Below are experts of layer 5 (counted from 0) of a mixture-of-experts language model. Rows are named router (the router's row for the expert) and show model dimensions 480-559. Each number is 128 + 32 x the weight over its row's rms, rounded and kept within 0 to 255. Numbers have three digits each.
After each expert's rows: a language model's description of what the expert responds to. This comes from a sample of Wikipedia text that the model never trained on.

# expert 27
router:141117114111094154102126127103148095121106164113104135154134168133100144137134104124135115161104144112092115074092117079145139118127106127112161060147131138118140144112016167107099135177127082138154110168158104108153223154133072166086115119
It responds to: Of and title words. The preposition "of" in noun phrases and titles, plus "de", "in" and possessives, such as Future of, Army of, Award of Merit.

# expert 22
router:091118127129120137195146121152105142174086168176062097104144156133167117112092127043158103134136126140132147142108126069174142092137106129141168183055124155093137177139077088133114130093148168116155126169113085082131111092150143142180058144
It responds to: Year-initial digits. First digit of years and numbers after in, on or a dash, such as in 1970, In 2023, 5–4, km2.

# expert 40
router:131126142125112142137116095083158095140152178070113138130145092107149138140088154127132184159104103085103152171107143198090157061151158157107101124099138107138110118113102202161078119087155126130125125115185147118112112089130088129149105133
It responds to: Institutional noun endings. Suffixes and head nouns naming organizations, fields or activities, such as County, ations, University, service, football, Training.

# expert 62
router:147134125146153074205128144119163084170185076149168132170144157148126155109137177154140080123132212115063133107159121118134151109156129160110110113122170182167089072123109162147172117143131121106127146067104132164117147134167134165130039108
It responds to: Infobox labels and approximators. Infobox field labels such as Coordinates, Born, Total and Party, coordinate symbols, and hedging adverbs like roughly, approximately, almost.

# expert 32
router:122157120099113132171179098106187143103195164050147089137147099135122125123123125100053112118128100089173104139129146171084128119115129126167114098134158183135106164166162082094164041171053163086100126153105117117143122134144115084135123100
It responds to: Table cell separators. Pipe separators between table cells, often fused with the first letters of the next cell, such as | Right, | West, | S.

# expert 23
router:150154096162073099114109151081173137169182173173180119132084104124157132157174175163200168133124117130119107053121104169129119108141118120098173133147099134138071119137144145131041170168133124139088142151105134101116144135108127129082134101
It responds to: Place names, coordinates, tables. Capitalized name starts such as Bur, Cal and Wood, table separator rows, and digits inside map coordinates in location tables.

# expert 50
router:152136146131121169171144139115151150067098176092129095167143121187090135099111095109154107127086104136150113116140127110122122132156110095130152138138089142126077111143101113056173109118155163139134145118154120151165095095132090081126086127
It responds to: Common nouns and agents. Common nouns for people, groups and works, plus their inner or final pieces, such as film, team, people, members, scholars, writing.

# expert 54
router:160158116134129055141135091151093136070053115102217175129136199098070184112155118146154141135138083132168129155147177074110102111173127120099154121136118128091124137120092134106091100147153114123054117080105173120123107117131150083078143105
It responds to: Spaces before numbers. Spaced separators and prefixes placed just before a number, such as Died: September, ": ", " $", " (born ", "°N ".

# expert 36
router:159114121146122072110083161078170163125109066162076162133103099122129106144159154148143123140177145048131156092075138169110133179126094172165151103177146121147116115121102132154087098098159153115120151120109128135123186102145143108143150120
It responds to: Ordinals, awards and initials. Ordinal suffixes in numbered events like 43rd Grammy Awards and 131st Annual, plus name initials and first names such as J., Francis.

# expert 28
router:130147137151098084119112113116169163126116125148140081121103067157143085128151154147097147093158100106122161130156064232109110098129112108132105110112060134130072145124145165167161080118079128140122142151140128113162140169164096132164095128
It responds to: Opening parentheses. Opening parentheses after names, titles or units, often before years or notes, such as (1962, (born, "Time (.

# expert 24
router:099186143143134152117149040121124149091138142150156099164158119149192115085122089100136086144113133135082169120132174110172130091103115127110176160083130088121181140169145126113155054148084185156098178094137075162163173074180102161173125110
It responds to: Name-internal word pieces. Middle and final pieces of proper names and foreign words, such as -ville, -burg, -sson, -ić, and Japanese katakana bytes.

# expert 49
router:097092151101104114202153099125170135148163222153224100145132066154075107091035132113071108100098155160109111098153160153128131129152132167139118148126148100101130132168161163150131191130136153137108121185052113189164143118129187118171101107
It responds to: Table cell openings. Pipes and the capitalized word piece starting a table cell, in sports results, place tables and other wiki tables, e.g. | Red Sox.

# expert 56
router:134147118142121114178088156112114076147097136206081122081102081118128125141134183133181126103104136105160085128121102115081109136119153137166064070137113118113059078114131131122172120067123114116091136107048089120121117167141166135125119138
It responds to: Quotation and abbreviation punctuation. Punctuation in quoted speech and reviews, such as [...], dashes and opening quotes, plus initials like A. and U. in names.

# expert 48
router:129127112174094151096109150094154098106188096130046165068165126126109147144065136185110112095090093176183121133085150145118138118093139096168130161105095114206139061166146128085162156138083137126140139124089122157116128117160154132080113138
It responds to: Sports opponents and results. Words linking teams or contestants in sports results, such as against, lost to, defeated, v., and W/L or position table cells.

# expert 21
router:123123122055084155097181133151107145133069151179110153121141129144120097110090175111109157121153206110136039158133126125128130113091115153150131159176108121098121135109132070153080155106169146150148095107126129139138157095147120152075105123
It responds to: Descriptive adjectives, verb endings. Common adjectives and participle or suffix pieces in running prose, such as different, other, later, older, establish'ed', consecutive.

# expert 53
router:111131149114168158159127129168099147079161149084160093176155239120083115086158163083143196117132150130120152135165148089212127135199053133144157107119115092111115178159120109142098101088157127149143158131170107154130137124138176134189146119
It responds to: Verbs with prepositions. Prepositions and past-tense verb endings linking verb to object, such as to permit, used for, renamed, ed in, into.

# expert 61
router:142176163141105069143165137105156166134157107185077168141108145134073107128132110141127101109168109140116124108134130177109143119154156117138065103113158107127103084132195090183145126173152124123100135131149090130111107165147172111135114097
It responds to: Row numbers in tables. Numbers and short labels opening table rows, such as rank, position or episode number after a line break, in league and results tables.

# expert 34
router:121146106134141145104130123141117059168145079113147138127123128136107155152110119117112105109089114128146211105179128171086118133203165144117068130170051154169098112139078138170096133118122139145084125122096147137128120122109111116120161098
It responds to: Year digit endings. Last three digits of four-digit years after a leading 1 or 2, in citations, dates and tables, such as 1925, 2014.

# expert 52
router:096132135034141127137139123076109074090142206113183106155127092142130089110119056097071116122069136163168130180143100079196137110122049183131146120131124102138146066147128205093087124127137127152175164179156119153171160090092115085130087136
It responds to: People and group nouns. Plural and abstract nouns for people and social groups after of, and, for, such as people, members, children, women, supremacists.

# expert 14
router:092131121140100163104075111156095148147114128194056155099148106160211169111110135116131074121158080113066120079143161106155092119087114156132129104149068151112123221080190124138103078118186117117124101112146110166142095217149088205133127146
It responds to: Commas and clause breaks. Commas attached to word endings, often opening a clause, such as Mowgli, centuries, chokeholds, plus some ", which" and table pipes.

# expert 26
router:095153160138141129184184110193087126151137130127116132184144126120093104115101114147093152070159096129141118181137127166141132109171131138101167177100119126141119115138132163063159104098148156164130125140133117130146098108153120113182093119
It responds to: Word-final pieces and bytes. Final suffix pieces of Latin, foreign or technical words (ensis, ica, ic), raw byte tokens from CJK scripts, and closing brackets in LaTeX.

# expert 4
router:180137157090156099141128134143141116070035145137145055203167132138147119144071116113142174115142094113080124112142145061063151140158079119087092150167165105102154203202102136158170087111136143127149144127148112140060103110110090128152108137
It responds to: Noun-phrase modifiers. Adjectives and first nouns right after a, an, this, such as new, main, major, original, often followed by of.

# expert 47
router:132134106139170120137120128137132096117144072123094131087155153099157144134138122170144128107138054087074101087097120159096150141110157078103114102160098152085103214057140166134144105157173155102131094074185123091132135143137124175127080081
It responds to: Sentence and section starts. Sentence openers and heading markup: The, It, This, ==, and clause links like which or that opening a new statement.

# expert 0
router:119054121125159154156165182099158175142148194086129106047150106129081165184152191115165153134154161176170131138164163172115117130099164150116098160130153109105124120079174142133083181093114160104082151112114107134142178102131127103126083150
It responds to: Countries and nationalities. Country names, nationality adjectives and national institutions, often after "in" or "of", such as American, France, U.S., British.

# expert 5
router:124149116122085095128076117105111139174184063161131110149136151152139170113099146149142143076138173130131104171181144099143157166162116126139126087115113126147202123175216097204173159167099079144161111153125203131123112148080137144130162159
It responds to: Counting words and quantities. Number words, quantifiers and figures before units or nouns, such as per stage, seven months, several, 300 m.

# expert 41
router:107188139171131128106093145098094126076096150104126144148107114143204135143156142175234149111119118090130101133095154114105147156159176141187138128102102127117113190130119170139179164112136103138135103151139102143098076115122118106067105114
It responds to: Word-initial letter fragments. Short opening fragments of words after a space, such as p, sp, con, bar, stat, ver, in names and common words.

# expert 55
router:104137136089156123118113100170145179148080166140151094153101114136153117119129136113150113146119153154102109068149161113198169183133100141118205108083146084125151141116128099063096103101231175140198132153124059145133124136136125139152144082
It responds to: Mid-name word pieces. Pieces inside capitalized names and less common words, often the second token after an initial capital, e.g. R-upp, Ar-leigh, Tik-T-ok, in taxonomy pages.

# expert 7
router:144137121153147126101155114087166161100180142071094143118074109201135077138118100173119109122118167136105091099160158174107137140091150107137067144096135168144118108150085158135148078159123164159118139130122087144159204151149138114123119153
It responds to: Table and list separators. Pipes, equals signs, dashes and semicolons opening list items or table cells in squad tables, credits and cast lists, e.g. | DF, - Russ.

# expert 33
router:100107126181152153194112138128121109114077129127106123158119187130106105105106108154112127101150143133116096109163131100171131124159117118140133170114120112099151090182144170130143130107085138131104145138140111162140131122126109153145088101
It responds to: Year-range dashes, months. En dashes between years or scores in tables, like 2019–20 and 1839–1930, plus leading digits, month names and non-Latin byte pieces.

# expert 38
router:131078157116164140168202128106110162133176119128180084191140131168029119117123117127142146106091171156167121147088138093210118165123066115156199181108116112092138119064125153103143144107154133126152153146116108121168109131133137156169107087
It responds to: Name-initial capitals. Capital letters and first pieces opening proper names, especially foreign personal and place names, such as K, Z, Br, Kh, Sam.

# expert 10
router:144155113128185099185191181089132151109179078119164110084213072151113089130122123083174120131085170166119140148120141156153133157131107111149106174126126129117197153143163111177144169100090111148130108108124103114126168149108162171163113157
It responds to: Table and list separators. Pipe separators, table divider rows, colons and prime marks in tables, scores, coordinates and list entries, such as | 0, ′, :.

# expert 13
router:148134158138159133084090203114092128159082071111185141073105149082116133177114153138116100097122085075105148143070107134134141112072116151136102174106154146234129124100151104143118094124099073108148121086157133054148113085147140136122127089
It responds to: Prepositions and paragraph breaks. Prepositions and possessives in running prose, such as by, with the, from the, his, according to, plus blank lines after section headings.

# expert 15
router:123073127071179137108128115122160113134108127096087154093126142120130146164148194099138174108105160175151103127155141080133168101115173170137124110098134147131073092145105125109125173080155114130139143149088140111133206138135100146097115167
It responds to: Nationalities and countries. Country names and nationality adjectives after "of the", "in" or "from", such as France, British, Japanese, Mexican descent, United States.

# expert 20
router:113122128159147065129122140097064139155118139156147142158080094141090130132129106176109124112170101126076152164138099141102153174147112097123124191108120110122133104104181158152097097096238156165176121131097116136137153050117167150105125113
It responds to: Domain and field adjectives. Adjectives and nouns naming fields or sectors, such as military, medical, financial, Health, Swimming, plus the s in decades like 1970s.

# expert 29
router:109076126132096161084075144177129105102116119098078136092187098159151149127094124102159093168103141129098153077139123123174092127099102155162183085119053128140118148104157077049128152188155135097114145135152109138131104167145108170153182123
It responds to: Commas after names and words. Commas fused to word endings after names, plurals and closing parentheses in running prose, such as Mowgli, chokeholds, Zoo),

# expert 60
router:161141131118145134200084112189101109105041112131184168158195142136122163111131091137125161144119144113178085181129111144116157141139158110157136095131121142102089127095164154143132142116108143126149149133127163129111093160125121198065168112
It responds to: Hyphens, slashes and dashes. Symbols between numbers or letters in ranges, scores, units and codes, such as 32–45, 58-69, Mbit/s, LaTeX fragments.

# expert 1
router:134104140127165167153067172174168132169158117180110112175082182139107155115161133132093097104124102154110126135131126066139105140137165134090121127075092142120064147127069132126065131109169150121163109162099136118104161146088175175128077133
It responds to: Name-internal word pieces. Short fragments inside proper names and foreign words, often after a capital letter or in lists, such as H-ait-i, Y-ul-ka, Pe-er-akan.

# expert 44
router:153150132155118140152111120149103134162102176143077124119103169132174150105157154146186054100102146204119102123111109144084120126061089142081164111137153089145094099113148141128118128094076127103080114160142126153127160183134118092119088191
It responds to: Short lowercase word starts. Short lowercase pieces opening words, foreign particles and ordinals, such as d, de, me, st in 1st, and Japanese kana like で.

# expert 35
router:149089130073121113075183103157080120091055115099149140180143106127176096092147121135144086104147157157140098124156138076168161156117129133142145146137126114159208121130129065125186130064202155119164102145178124159159130095141117116165154113
It responds to: Mid-word suffix pieces. Inner and final pieces of longer words, such as ic in replication, ject in trajectory, able, ed, ation.

# expert 25
router:151068123153188159165141145171155139106103140133137137124094161131181159119097082112089149110124075125083122137136195030097122104167060087133168193104088107124130149142082099127138075119187138129149107137095135142153217135118117140182145087
It responds to: Foreign-name syllables. Vowels and short syllables inside transliterated or non-English names, such as Arabic, Japanese, Polish and Indian ones, e.g. Oj-ibwe, Tar-ō, Ma-ł-achowski.

# expert 59
router:126126132172118107081088123129056124152172143127134095135149137113154141126168072141133123103141143144127149165111155135117109137160120153197109150127082131126069174082073116137170137166131134158153150104124128173086112136158177099128101124
It responds to: Table cells and ordinals. Ordinal suffixes and number pieces in sports and award tables, such as 5th, 21st, 48th, plus pipes and line breaks.

# expert 8
router:123194141125151120146172113096118136183134116154188093138093135133121183127087181069152090146138130108208119118119145152102164145145118172125158160108113112112123101150113104140141134105096112097171120149179123146148152117164181085165117148
It responds to: Sentence and line endings. Final periods, closing parentheses, heading markers and line breaks ending sentences, citations or table cells, such as crew., ed.)., ===.

# expert 51
router:101141143152121108117095131104135097139178098126106092154153108118102124146120114131146053096134135116080094103081126194140121165091215126166172141148078128160123123101164173111155192107178132171153161133147100103152110204170135143106144085
It responds to: Capitalized word-start pieces. Opening fragments of names and words, often capitalized consonant syllables, such as Car, Pl, Con, Cal, P'en'alty, Cro'ke' Park.

# expert 11
router:087133144140128182149139097174121123145111094161141143141145121134159153093091162144144087114129110189148087165150156068119119157136168138190192136116083076121109104126103095174190153168154114122122129157063123133142058140100118124127105118
It responds to: Years, list and quote openers. Leading digits of years and numbers, opening quotes after colons, line breaks and list dashes, and In/On at clause starts.

# expert 30
router:099175132128123055122174103102155131121143142179083107099139082042139192118127124114103107100151110117086136152109147140135109132166110110136123177131121102130142154068157121124171111211074157101097148082052116156140179131138127151145120111
It responds to: Location phrase connectors. Place words and connectors inside locations and competition names, such as in, County, Province, League, Cup, and coordinate separators.